{
  "n_layer": 20,
  "d_expert": 32,
  "d_shared_expert": 0,
  "balance_loss": 0.000382,
  "n_groups": 4,
  "groups_per_token": 2,
  "init_std_router": 0.00851,
  "tie_embeddings": false,
  "seq_len": 512,
  "dataset": "wikipedia_en"
}
Below are experts of layer 17 (counted from 0) of a mixture-of-experts language model. Rows are named router (the router's row for the expert), down (a neuron's output weights, with its number) and show model dimensions 0-127. Each number is 128 + 32 x the weight over its row's rms, rounded and kept within 0 to 255. Numbers have three digits each.
Before each expert's rows: a language model's description of what the expert responds to. This comes from a sample of Wikipedia text that the model never trained on.

# expert 44
Short word starts like an, inter, no, or, tri, and the piece ri after W in Write, Writer, Writing.
router:114139087140163143172144144179120124095079154141169165126159146137079142155118097102114131178121121136163117145113183147118072136124146157068118103139130146099102109076156148117179129129156111142138120153120097119129149146222057071182165119109117151134071178147105131087117163076157170131081183120046084092116156153166147127109151093108073165102083093179083155158105071129145140154149
down0:189127138117174121108188137179094126153168105124154098136168161150192109080117146178138159137087135164129115169159150143130162104123195156114139180126162073127123093110139156138112160071100129069165133173099114157098090164144102121120116094105087058131196157095157106161173162153130141135029110138103113156122119154065085157154152155124100123104136083105138161153153145189115143154082
down1:130169060134122097046086139145140163112143124145127151109128112034104132123094089079149141108119135180134150129105141192080148123152185153135157159111143137112106099136143181141143192144102111150109113200167176147068101138087107132131161193084124157119128129107137128055118096167117119110156094079120139153088152163081125102143227088115111151154118161139142074149175104129097120138126
down2:112135173173116130083101111054127145124094135095125128111153127118147109147188156088110170106104125185139081121114123109157114176112137097142122113101101078107130147147119102131116123099065165021139173185113149158155098111137112092127159129147086115122077071170172087061085157053157115113136132134146195141156175171132135159179103142118096173170157155149129131126116172172168131113179
down3:152088138163110014143112142101080150162178119154142063090120137103158108154066194090154128116121092124137111170133120124136133127106117101097103099106140147086137177132148122055111133113156188163138185187151123094073151123133100115151106086170060093178125123131137131118130116117164093174125033101134149076156139193126095107104136159162135135138109186148140139111148161120120091118156
down4:094101116105154073139092147176167117196151117142169138151084130136133142118108125108106075141147157096112194105101088079116082138123102131156132145172175096095125137146139149122148100159109123111200139102125112091095073152122177147159089096138146076099104172138146000129113100095121152109096178064113158073165143119138114136090134129135077091149126112144164126134114110122208080156145
down5:113074141140082138131143178171145158146131107084142125156142137103094100176124217125175116174101151144182182175122122137099108095152136148095181061153185160154117135147138091141111147155134140045146139086157104103125099135149155082114134102130087118071152138135115154095121174144101127083022164137164163105189106150101102168106148115125116131110123118121139093072128150172129131207120
down6:118117120145149128164181143092126155105056111167105121183109159017149124169138112127143133132149123159092113120152147091101148142079108176119121086089078113094135068117130122140105141201120153191108161112178084099120089105146144126100255151182129071110123142175122140147109106136139184128157129140059112143095118111175142133145145149156134122146127145091116151127116107116095126107154
down7:183091147115087102158098118075150112156127109181134157113099171159125150105083122101111162084147122110128172119076183082117110074151096143135148133115143151136152156120166156122146063117139172093186075167141069171095089091158117175155091093066099159137149112150069123177154131183120157104120162075126139193119104177138155142121052076140086129115145094123130139085165140106111101174111
down8:172096090166122139165162170100157158098182143102163142108134138150111156149127156125152137099153130164148172069118198143143133121182133141140212123161123096149163122154188093135107092175170132078165174194105137074108168155155181114188077163093095111152141147134126098123104125066101107137162112108109127102116140129178134160129143132111161106153158137110095082076122212085184096132102
down9:133129145200119154075168192178185108100161126114118112124121169116071204174139115110117139126102107125098098167129121089165179109127063170164068103102108175136103138126184107149090078144135140144124139136118130156108109120153165100150140167079109152087138141154136150134097086106126109141150207126160134194180113108192142080181078126142181150113125158119097085114126084153155088112086
down10:112086142169136124185147136117113168077106146146138136107137123105069141156119144138107125164102085139131137092128164152098206142092157178144120142141156113148171100148172158081142130087118101128119170129194139112110167123088119131167002181119126146173130146113136123100096109152119130097132125170156149090177097063191128145210141148131145091061148152099141156084067101181132123112125
down11:124120126159111146132123194099101112168114138166126097095100123115195090102139174180054102159146077179099115094197135138121103147154169198133149116113175091105161098101103137161073139108130133139106186099130168131106093139118159142096085124136133183101103167182197137134151065146123131163165107188106093139110142126044092147140182177113128110163140124097084100109125163174128133144145
down12:151097111115125133089159058171130092091149152145106107164146150195095138111133137151111093082106137073055117174103149169153081117127133133143100163064102171110127113134123198134167098140100091112136154157084105098038158092092109133069173094141124147176090158073190139132150130116105175137138133121081146168073120166082135122085153123089102063108104123127138117104085169116140140157151
down13:141106083051129126098149167104188057150092090169132140123096127139164076049142153128145136090080064137112091140087170144069170148133113102112091158151130135113115136089124157126116094098114171138156126094047108143087146107106112180150068124172116082164042172149153120095150153105147125171120127153139168142159141175157113098087114094097157154124105112124148162160132120070087131129114
down14:158142107153133126100109160073140157093081130084111186143104153139167104163133140102141054140145199134099107112083099113136130123140146128152136155104127153161098126077155101115146073134139090102106079150113093095152118087149131095125093134126174160124148166074078102152184146124084196143147062173132139115147119148157133110126131185072166170095085137164083176118120235187129114088142
down15:017119131105149160166145096136149106160167142048165142146147134117111130155083214107172063136124122127139193088160115106118135104150084108166160102125118127132102173162109115188104093135157149097129136113125074136106138118092123101186107120132098152094114092112165133114101138091139076149102102117171147157123050174113167184091120087100089099136105133187140132121124144094099083162179
down16:122110084111084110157116145086129168142102103168067176118125069122107115160165118109127161135149093106072137162129150095143150139096106156089137156143092169117132148145111140157129079099178143119138111160189136117157126121176160137184058123112125084119134151135110086242173145116086113148111091088250146071115115140106131103095121152110126111111136089102135122108169074141165180122090
down17:115127182082118197158128114134120156109083081141158143180148118097160147153121090153146157127073107113098140086098089125094151131164091088115112134130132150140054130142186084184199127119131129163129092130191145119160143107146142111147221133140120135194106126042135116137175137118087080111123121108176069126100063140116137114160082101140103164094186107168165167103125119125114134132077
down18:127168174122088095043126127147103095069111112096146115153078107133078144179142157154122105103092153149102184091139117095108113134158137152105079135159090138063113125107054133118103173154126137132117132069171149131142133174117198133150170150154156132133141104114119204160123108119148091140143124147171183133179121157111163123047129153128147072163087155163068180158169108112185137108144
down19:169136148138139147111105142144144082169111093103096162167150111146096127114133090146091110153124152068148156200154156155163147098103126133176139138050131156050187118162119129144099117138147111068097147166133134143048080113122093124194158089068067176102101122154076079118129084168148133106149119153103049151117085147115078175123095142105127127107117102147128130067153173140090129132144
down20:168102121130131105142137146134162136170154121136075163154124101157147113098199145098133115175133128140164144177112129141161144144087220137122110125167108106139120139064040121111133121064173173132155130194129155095138133115156061163158194136133133148118112149146154149166125084151061119118123124163098117107098071185142091111131112136092131128049170139097149168078145177091175129185146
down21:125173097159116159141103092133107120138125151165164121089096107117158143098158081111072129141121129113164114102141124115126129182162033174127108103174136079149101176102156102149167128119117142119157135055102113088107088091088072181106157149211072182181094144088139176121123147091123160143187124132174092103089174138160149173141139163122134067141126093111133101103110159061114159145145
down22:133147041067079088148162157091112150118144142216113140118129107076086106105119138142123142065091124100121104122102169140131125100120132155102112081077124138139104186154163104124163127117135192123138120114086125138078098127135108089151156132156160111133185164137130124109141168219137084121107120137102143137063171093079143126141165139167066115152134181146098110025124146118091152084113
down23:107122122112141198082089076158130111076138179117095140136133113145118224070126057112118192165142069167141160088137116109142164182140128081171118124178113068103163165174049121131079113102141112130102104126121149086078156112104119125112124128129093119139111097156103138114149161131181123138098098121157104098176104139153083170109115076151066137134091129112089103140193151138117085110149
down24:127096134135076147164123162124153111140140098192201149212125114143186130103094152117082115075121100073123155116153131112185139151127153045129181098100182135124087098165148136087111131111169134096116096069126154147126172123155101159135122140169159088132138123093155119212116102155160109137062078109140146125107143097114116123092108140151053176141176096087096145184119154128095152114094
down25:194160132096088181119072105157083100119123124123130163127113161138138111132160115092107105093074127092070178095079126080134213135096111151133121079139149162069117128156087095101105089097097131145100130160134104141129180193137166162129096171147140132136157122148130089096135170143125159105185153132079147146152154138110072116145131214128077165059091100150117131188093124144127133186162
down26:131068155106112147103140103175122145156114113091136118125148105113076161128116104114167205089132109155123109123111165149152121163086155096131129101099114109162155109166132133104136099157105169137203097146195090153121181106065094048104135115130134135103104098112083127112126156141139124105061072072158141107121100148109142083087157128111066123166104169112221129111121048177157115117067
down27:086078125197196179159119174092132120103141117118131111128135151118166158137131127143100119127136134202141128076098157113116089085162141057115134142134172120135070153072080113192087144131101116093096112137126180120172155110131113143116255137157105126183119121149141148116172168139136109128151117148160057142153098165130134158140119144122133099122169204110097132132090125173093113129176
down28:180156143051128092111135151124168169137065164105146111124128108156145112078195160156132150166121148162139095125164078110049110097160088127090053140102184139114137164084111171140093125189163104113115118117100121140119127129190136165182123101122106129199103170126165100086194094136143112155168142156125206143114133139144065116116123111137162107139099149128155153095128131097060123094155
down29:093159103131156093059104124204161164128113108126134128125095115149196116089082175121161153048160133173146141122120120125091098122140092151104170137115131151144135184188165106100095161121194134144101129151146157118108107117143086150173116136171092068109100170137148165109145113139125165168128175114155155123103207123164161055120093152120147222112110124101157133126082097071090100144129
down30:101104085147133136107113138160129165209138165095145109179118108132116120095095138203079153133148180139132176157105195147151125151125127095112157114173191173125149087112129110124148154165136144155200149114106071157076209129116129107091048131124092091132137084144124131105136128155161083118124052114125141123158133154139069155091133132174123125175116103172100206092099121159137173106113
down31:084114151086116111113094126128126164120106155086139068132142149120071084132169074171145083120144182100146132141152119123159125145202097093156092109133117099121143106147118158096156074111086127165106092098086186086148141212108078153150082183110128134179144132142102101111141119194172135169150136120245153104159132146165140112116099107096090135134115083124146108070074154120113157103133

# expert 45
Short word-starting pieces like Ma, Sa, Mo, So, S, especially beginning place names (Ma-cedonia, Ma-li, So-malis), plus the word "as".
router:111077067123143133162132091123120133093123124112139167136144205116120115184141148123100069164167087111110120121134128092141125157173179134070122171107101117113119034096082112158126140074132098173127137132118084092170137188171096085143155089165115115135152133112052182113138179179155143193126180126077083154133161167127100158116133180132140130080107097156123146093147111133131094163183
down0:155093146139238131129153143158093072096099137158146133077104190162160127110078191118130106161180091148199129110170137157116173138160164141202112129179151056110105083144104114125139169069129148133154113122144105122143119137076144117172107096102118122138115171129102110098153139134155158148070120077082160152173108127133102137117149161171179146119143054167105118132137128137096083143087
down1:136142117140060130088118180157082158144133145130100101101134131058103050161102061160161130125126200123144074089118132145161103108145130167121180124157144196155100137114117100112081129099129208143061094091127140128040082137125111165119118093115110106132110118130093178141130111119171062104094088112132136164106122193109115121075145122125155171134115118156076125144188116168127096159120
down2:105154113180110094150115128104138136086103100162166104117134102121169156136117251091125148057173122096069139082153124103101108123134124125163131106095112112099137145121103142124132082115176199095079129132143096161165120137135124093139157092124084099151119122103189092096116134101194083125119149144145136130109171213132107142155143085140125105142088194112152222183161163129147113101139
down3:129103127139143081083069141110144134115108146138131095098155082123161167122080123086136112187113055124122175123126176133095110122096189166097102125129109169142165094098117119052209194125127153140143169158131092103108089042143097135153136109155084099176114089139110086095119096187100161135135048101127119091146108125159105157117179146063114129117167114136171136149162133134123128118192
down4:134097138120071143150127122142099146156176120113150128145083121171136152097149095163128142148102162097186146163084108093182148100134148150139091187186121073054194123178105113133160129093095093120157130097095114133120140106158096110136048073130100099162146132085117062134154146115132184057115184097127120104155116081088122113126114169155124081140107132083079089107086162205137150134140
down5:140117154119124106164143190159182149192147113120146145152179128077070113117188120147120089113115096115090190137114147241105107071152076105157160075137150158156137109074086169167151047180131114093086100120096154169090178147135145079175171108121131157089098126144145110121133095157135090093073158178147087127130112149109102123144122152071114141121103140105122111123120129106144101146124
down6:135153111150152089171140107141079144099119113106081117127130150114053167130151086135157128111109094153124192140126143097162126165123101130104103106111078121086138116110079170136098049123068175147108127094155109112150111173112082185150210147200098043155146148118104135140085114117110173169111111145066118122088167106155130176147131099143118132188143125080164147080117099122096068165162
down7:133161131134173172126131090119101141174104107188122113142113108132153164142093185096098149109168125128135133160061164061132187058084121155130133122144101164089142106136167190163183085138136179078186095185155091128101108159154122112109105080074126184148129110136081169138127135137086099143080115126126113139197105149101127150066144065150123122144105103121131104100114123049119077136104
down8:108200089126116145152133072157134173086113078115127115081144144134123102208113145142107159098148098131130131131124196088144150161175100128123166099091144074117108143167216119116108148137145138089166107153137114112160140155117088194133073140097090081140116141152101114069161081147100120147155123098096080128134190140164184106140112118103120145158170145119100156182092123120153191138035
down9:097120198168088098114151086138148141169108104130140057116143114083094111126181156164154052131129138166168086143117110148109188139126123128105124165109110145156110088165148120158046143161139138135145082150152116121161094138122129137135075117135139142155104162149168159173079115096204085136132134150114116126130080199113136008171137162170145066122145160120137152086120111174102139109139
down10:109106117134107087120113175112130093079145173182114121162133152169126158203149153093121148145110162157083109098120127108136121158130097115116131101167126090165167129150098147101153094107109124121122135109151103123111164111091134186156002148120137120099171139114092116194122139152097036149127076162181163146118105128139085057181150133067120129070152131126116118149080121182175095156089
down11:164166069113060116137181174109131147117136137076086055117173185098152134137126113174097114178102159092167099110148156093081090134152082137116168149125134064154160106125171107108109111131185140099092150070184121106100129113168117108182086141125087165109148162099126146150152101147131135171168130158090137125159140137075125102183152085097093119091129146144033113097115136115149178148158
down12:172113190118124114143119076103085114118130113125064118129133138225092108146123187128107095105145111118148126099126161098126133111162087138125139098078163093144069107136092197185138135118071095076188147133147168124106158135122157121098113076175154093168238109134144121116122183119123142123163199118099204127142093148144156135121073066113132129114116100156152098123101155118099130150122
down13:094107070130120112070106091111169099155141168126147153069086127126073128117139211094191129107135125172125138098117127130103149165133166093142131185157149121160144087129126133139136146108097099099137133118138134109153124148097107160209058074095093128189153188130149141105073123132145143157135115085144180089183106165212146124105104141131162134059130159178176149141113127086149075121170
down14:117140136165154167135127190143126099062182111060113116200162136149097111134150198112098108157160087105093140148138121135115058127120108112123155180097091187079118141068212105103118102110132118117109135147094132110153111121075113111195096166064134127155103124118162111158157118154112222131199120150174141121151129125161136142098142080094112120184067150110112142148143110120126163152138
down15:117174089082192119135087130107166103100131103095135118103153080152123150159101137114152104185151132143106144107117159158099094024115133149151147127060116153134121130114146180150173083136108079143137128131096096082057092176116184157139108068163073136161128073057114120146121118054130072165125109142128141122145103145131116194127112149149112123130089185171072123131111116102116073101112
down16:073098116105063131166154154122139070164119165170107104134157052149122132106200139098119133110101077097125154152135169132125121138160053066046131119123165145123147112177146161156146121095150114142096149086168134187126157188148091140082060127096159186202122149114139093143160091144101133153168102096212163139127146134137114110155098126118149105118165132094145107151156152108124171124159
down17:112071133104098138138153147157131120136076106108128133146157111103127120171074076125144173171094113108116136134098131129135144112127141074118184082128167179096090171139073118137165115129133082128145147160122114177155117090140149112092224113147120149109121160070111109143202107061167101157090153095114189199115111144163149120157120129160058132121156147107141085170167171095131170107042
down18:093141169145089109091158169116131100034147133123112151109100146108091126175170096190207094152130089157112156110170092153152130101169099168180088119171082190085110115119135108132119143107130116061109067091113086154116126177165129126150112166147117143138092051117143184151141078097106072108134093127137126117115158133137162097107112110141163120098099146174070146103129126111136156164204
down19:119157103159146156099143082154156124131104150146127118178180169121105157090100120150125168144119148109116136200160128113134119069156185082138141124151124176091180130131078217131080117072176162069136134157120150147139139174156132154160104085111089141137137156117097073107103126154130089089075100191125087097108066210114119110109152093102102118117081159170145157179094117119081108089148
down20:091145094149103106146160134118122098209119094085123167088144094136151134160151144069142142102138159079139230192125152118089163121144163114150177123095127143170137104098099080129143060118140119138072081176139122048162128115164092115125204129085160109139107152157149144181172142084138088145191122146105119137097097130166089129139106152115140159132145096149150146120129125114191076137183
down21:082180066096094107091139093166150103111114060153093030122135139146112194094124118076149098134126109162110118095143122136084125168114057114157135165194132094160091131079173114128156130100106152150174115071124107133143125135133123198056146174151104118129098145088168143111115141079096130138191144125156079121144159140178147103141124130164134089136072112068118121104117079087126125165118
down22:148141082102094125178084165097097134064173125154114134164224082123153137175101093181145129125095142137106104144143089094128136116121128151140119062076127106126159123167120157113138151102110142090122140088160127118071155115135106011123181124141123097123147110158107121059150136224109140127095120145122114177146112085088083115170172106181102107153132125170150121069156120130105129091115
down23:136153057122136133115142093124159128143127181138130154164113116141121149129147092080142183115146110125132100048119138109113143193172133141142059169152133115136128141080095111148115095110167148114124101094139177101084162105123090192131084130158093091132115094223126163061089139141170181103144081137138100112140059141125081156121165136090178149075133091062100137124133158160124085060143
down24:052109145142092148149118107174124108224146167108140167141114148116176128138130142107096098067121110067100102117089160085151146112138135104077146151086152093180070141140144088186075149101128114138128106133141091121060177085118119159094137152154152106088139060099159105175111162185126102152132113116166127119119180123133150127129110174045078163099157063103138140117166121098092137140117
down25:129115146156096155143119113163078170134164166101152173094145124185103144116172165090169079106180193131160163096198087127096160124114072151103174136093115161130146142132146117134149126139089135141079135126088085135122122166089163198096098151086168105119158166109131089125161150097095165095130103110095161124146125152161066150176154209149120169132104151150086140183116111181104148202142
down26:160151093122146123099170092140129137110145214115091165085158105110087191108125111082135148126147101124133098182112098109140125156066150199143110106156117095138172116122156159115124116147114152046118167093133102101133149126056150170134182175105050166088115122139123105073129111131144151141056104098140163142156220153112154109148191118113055113153152149146142169146110110147129135159113
down27:092135116157102143144131160085072138112095094158184115097101156171163107137115112107071125135153130203091176138142138059141154156148197080173112132115133154102151075115047135085095160100130131054115118107178134088080118125106122122168222148145149143166125139112180115172141126137104145128147156158129090077111080127163125162125164159100066138164162185153115137144146106112111150166152
down28:175114157118106171184117175133141189138115139128085088134156140098107059051194165170093069154103128121097162150118174132197104143169117138131132103089168115092112153111140165111132158097174098076121107121083140119143133128127146143161117123112133113229101225135195136111165130151110143136161098185147149126057121113121126133091121110149129177069114130159143115147108138119161164110130
down29:127143141136117035145131151155149123094130064095106163179159131152114148161110221097162118168183128206137105119105107141145132130169134184138117107121147129127117133145168122129057172180143134112176137154129098102107070124096126144158120120172108139070086181125142112094120087191136163181149171084150139153084094171213114102073149115130165121109105110131151127111147113090076129152118
down30:091104107147181094079123096147074110148096093066097107171159154169133115111146088151068153115131102147161151145132161118114143150061170176122204113192181163135134128057132152135122182181130100095172176172128132155060139108178143138118067118110130107141115093131170099087145166128102061091121085147115088141098181177117112156111132137152110177118144154136106117129128088141122157146084
down31:081156102157179156069102125152104205079165178077123148140151132124068098138145085152150123124093157157167066144159138141167118115165091087125084076171134180142109114149122127085112075088110154181120106118158136111125126165113005158105099159131152157167073154119121124123113128128137163114139124113202108139085110126132169131085099111122119083109133116097129137097093087091147098078155

# expert 29
First piece of capitalized personal names and words, often one or two letters, such as G in Garbi, Al, Li, Har, W in William.
router:091127127126189139096153155128075161117091139113199127118131160084170111173101104167108106115140148129117137126120176092166097118163096075146080157113137091125108077074141159136090134100116063156134168143172158118153153156129063099116169075097155131143133115160061158117101206039118126145094137108064089119163115155167112151119165130141090094100123089142130094119128070098118130180183
down0:176064092146147088103151121101075081089103157168168170128194108141163099110144237150118154105174056133124140141150137108131183137144137187167137119147082140077101083141094100157153141069086155118100074164164105113110111129122092099141094112100101135159102176149132081131115140127184150138059117115094139147191161162135131151125171154153142100101159150137101150101106181112131120154128
down1:123159062191093145097140159130138168071150141142120172136149078093124118154098044122176126114074197148156143134098120159119134116152143146159169105112165174117137138070150158115157185162067140123129111109139138125077134131124104144118168192062163093088151082094125135074161154137118070109133121103111129156099167154130126118160188109184131107141108183155139127193174126168075138146094
down2:121179117088160071110113111116170117143014195172147110122143134116162168115128177093090134135094122099120146139093110106143107143118205101132113063116143078104125136157132103136128126166117129110201124167170109161120103092156122110121188106131134138112091166126148080061080130085206089127198113102168152167123125179140174107134148165102107140139124182102128151145171165136135142108161
down3:145039172110058073061108201120135109124096120152115127102131124107112139135107139108166139118122087138066168117135111133106132152072119129115116128099217131141149144105145163009125142194141133117115134152131152131119129160146094193121091125143068104167092150174161137129132141082130128144145039146154132154146142159099108113129151133140131131127152121076177087100135179130067153109109
down4:095158094128125074138122133172104144196130192188143137177107102122140102114125117117106058146127136058115173103101100098159084138163097125135125098150173073090091121186124134141140130107115122092141123134109135117157134110156149152159109134104126080159148125127132051167152110118090073066124191110212213158177173176114134087132060107152101112149107127141138105091134100158153120154093
down5:089092097108077110138196183156205144129137105109128139093113158107109103128113134132152114138154153159148196128128131168120120130180129101054138087113111180136170131138138106159118098114137167087100092129155110111122119146198163070177173090081136132015150159115145170111139156154089099094067160102182128086159133102143145163074117104104145124130160136101147140123116125102108088191169
down6:094160118150126105132160157094145128141089147156112160103112169064224081087129143128179110144146093156134159102148129109100124134156080164131163105097144079080132132132176137145190125137104175122125152088147097125133054190125123104147161105139097112113173148200100135106120156174175170111147143168119196132108117156211136144124133144162131147147141147101187162090104080161041143135134
down7:140134095044111131142156123071094153158160113156124132149131099164179116156134085090086142109153164116157129115049167077137126087114110166093103184120113141131148190107131132109140104149074202111207103104140103136192128124104159164140106116106158116182197112166071132118099118113099119104118130117147113077157136156147163186103070115138155154126060119120120130101124141041092095130129
down8:149145132155113088149121117166123127167140161117164116107096158128181148170122163078044139109113097220104144068128122124146060105192134120116163138120157093149137184181115053147170123131139122072135123156106140155126182146099138137172040125098096142145138175117097109104069112176107105182167148155116106114147091120144167162174093135109168128137149148130129095125045150121131155130094
down9:118154173185153178103163136133167174134124097126130101164078134128116170188119140144138114131096174101108136126102152137170139099128112062102117162107111204149099146047145127162080109115066139169153069104176084149153097121101126138081054156068120147057107118115138131116073124069167115138129145123188110120116057129087127097149127128077185148173107133111095125163116097111132121105139
down10:139136088126119145174079157080135187127132115131157125102075128108099160152098112090107158163120059140069139111100148143097120098169138140147158107151130108143166184089159082090170124121119085156097146125160154128105155125085102175124028061151179101072105133122118125181116128108075110093163105147204100100117084097124141077117190137125165139104116124092102135103134129126226121146116
down11:155147157110104113118166176037145124125093122120068115088143105097122111127170121182147077118123147092146132084128158080167106131143123141152143169170172124160091100092142080153121119087167147145071142071133149148145111113137131147149100180130147145087191235128140164137110092157040120113192145140107125105145091159116116103159097124211124118075137117174099146139116169134095165156118
down12:110127148127082116077192059193091078141109099149097075140166165176120115102130197102106101104130101142084093132122110184131137147136068093177104115080115101124124119052081208157111132151087106093168166101145096107108130108105107114098181142125153117131157114121181094143154134119108117178128159141174139169091104124124094139146090160169129068120135105130131144085101206092132174134144
down13:079099121115141130050142134122119116163217088175144133140135109165162111044110118137130123111113126163124142118134178131127156111159149112120109124144164106126112146144105194109075172095122150118149170168123132106145137131132151181150107114131096081232094174166154113114123109124167112129150139141123160139152149202155113095104105057057191128085120088128150117194127159069118099076154
down14:171162180122055152109135179137151131104106153119132161162170171122137125142164147064171079113177169108086160089081134127143102113121130168094139139103104137069112104113152096127123122093131155120120114142177145130138121066129114166130094137159113186101146182135105044191118177135140194139196053122100191127117131164172110066127154098063127148108140139144120135107106155162146162093121
down15:110186114122126122145078092119111107106110156059161127143179123096145121144127181138120107155113151121103143082116140144109184069092132119129155124074140121109166156130159184189134108135144121051063118112142059137110136151115132096162083100195124179187143127121114096103110122112142131166123118110135128109135063080110129184125129153098109140119145082219142134091111164129074027089142
down16:159108112093075167168085182095119131157130177132109142057155078189112101160104112135136121154131126121133213103162099193134103089136106146127159107174149150144123124146111144139124076111124150121107142134119157160099134153160139201114051168121181096123120143127124105175134070057090136140106142157191133150110078126175136063085108157149115139129113135093067159148153084169104186117097
down17:115138187094129131124142158120119098122072098138109107101086191092101186144102094105153164087073068182070135102157111165079116109114102146051117128115140167154078151151145108174183128173103129108063116166085111160100102152176167055094207092143096120160106114098118112135156151077126079146097158116157126144104124153163177113124089123152109105101110165112147107138085123107154112119090
down18:145111118166143139098162113121137117092137142168129154160098104100112164228148105121125115129167119170123159121170085116078122166161144201137129142153064123065104101097097142139126106115121115096055177111090142117102052175088160165186134166121138126129105073127141165119132149091108121138140089141110174124172232073109158099144171106156101077123117163143106113070147143135137101086148
down19:100100114133136138142054118142128106110146213140162163123124154098123130122167137155164114157180109071099168141172126171155167117094192101132133092081068195111219144093071152122164116154126159105123137162161128160122119133143169138177117129097130187164139124094129141144127091162177068116057143133073101125108087170120058152111122150125072147172136093111153160126090119096136097127137
down20:150078114105066049166074124132117089115208106118132136108116108180138148127190163072147100124135176051123163149161120095144121179169180132082159149129092117159119079104119088121138060080131131106113145124189125087183121152142148135113206130092131155151083195173143151120134140124139147109141130127136145103106077177152080181138118142111156129114140139070151092110163141127133116174140
down21:123188137066097142152141137141118080126153075195100072133126137084153124086150082143109104107140155108132115136144188175098142122128085147137114142114116102128170162077202189123166116113141158124109151067138098085115112134128127161050199116207098168144099129123169156165143108128155148179166118086120060167108126167098138104148169160113142104122139177175148068129136165108133140139080
down22:116164084105080125164131198112112165101161156145141113119184177148087129124127121116068127059125112180078075082123176130144115099122139122133158077084095093143057189157130084114138153103173159117154137127135147155135146165137151102096152226092126075163140132115159092099165150154122099099132134131090134171118132129143131138129077096146097133160138136151106095028134173185142163105116
down23:144109051089109132107085086142133165040116115140108134152106112121118175113102106149103131141114143150109118097093107142144077184114138113098110152186175132084147177141092085205083129142090175124098119112117088145110153057106123141172090135161101138119125120204184127160108143111158134132137119159119076135143103170088089187116102121102166204150142150127111117105099171104145039166147
down24:129116077118086122142114133103111140156167144151172209146044148111156145112157099090104092117139148122033093103030109066154154169101135076115158183092150071156098115114134118076122118131126121100098099104133141134158152095174090103134085100158088117168135154109187078170163152135133126120121083138122113094154164105115102100092084148106099087159155087175132122111151082097145160132139
down25:188076189155124183089099095145160111095137173136124104102153143180151170161160099132153068102134158098075157145119147095094123163077098165107082120069120155091077098120066145125120100145106144113130107129131128131162141142081110131135073157143151205132154103104112098064174098076087146104157104067098105111140111134133157134149173193124121154088114090165130128170129131135092093203145
down26:144142107092110131106148108115079086160105234132118161142095150135085111173132124080093173140104115162132086153075136083076176141141135122131109106139076091180107103159154150106078117138109139054220148156126132156151157137114084114127172118150110097106069140105097178123141145118125086113046116134158160085145109125099104078143113113133089089175127145116165150164141147200112146075115
down27:101161106145161118159157156177129158146128099117183068188150144110120138112160150154109129144123142161128083129112163043191132128150188140129133126145125131088125132063105116151143137110056144062151103092116136130183080139135174183183219113172117109118091145119179115171115130151141135090122186129127060156137106132109107131086165130106092127154146195068090110168133081133112156155124
down28:181122201112120126087120158133202146158141129104144111112176162148097048078145174161151141138111084116133121115165114108098134161193079099123112148085133107139097148119101138170131105161172075135115115079093087168124105161093113157124118124114102132160098088119120183130158181130182149171159092206070155137123174116165115173136117176170155144155126096180107134052151127136111073121126
down29:114157158169179058151115148164117130123062138105127095120124132121121103087139099140130126163106130167103138150137124130107144123126144146153173160154129129192150174175124139099078119161137111106129069120177083082155123127144152158163105094159035092070101102119103177121170070184135171171183192123172176123096165166195129086114123141168129113148065097153163100110124089079102141127135
down30:145089102132169119115101141148118131154117125086122102178148160172075108083108126122087177109139127110123120152085100125099142150131099127081188103181214154146100086072110122172178182177147119154143189121106105125105125134094112129126039112073105126094132095127168121060162138200108106114135122103137156084118111189174089182164160098116098130102111080163113132126122080157171124110086
down31:092125044116187122150170111109129176093104169152132150186169133122077119117138157125166127079134145135168085127177117157143132148144063069103064153175116143084098136093144180142144139139103090143116070096117176117142109168080084144105073132154150110152139105112140169128139172158126107134175123168210098099152112142166132096116114118172089113144100174046101144090110137098102152134177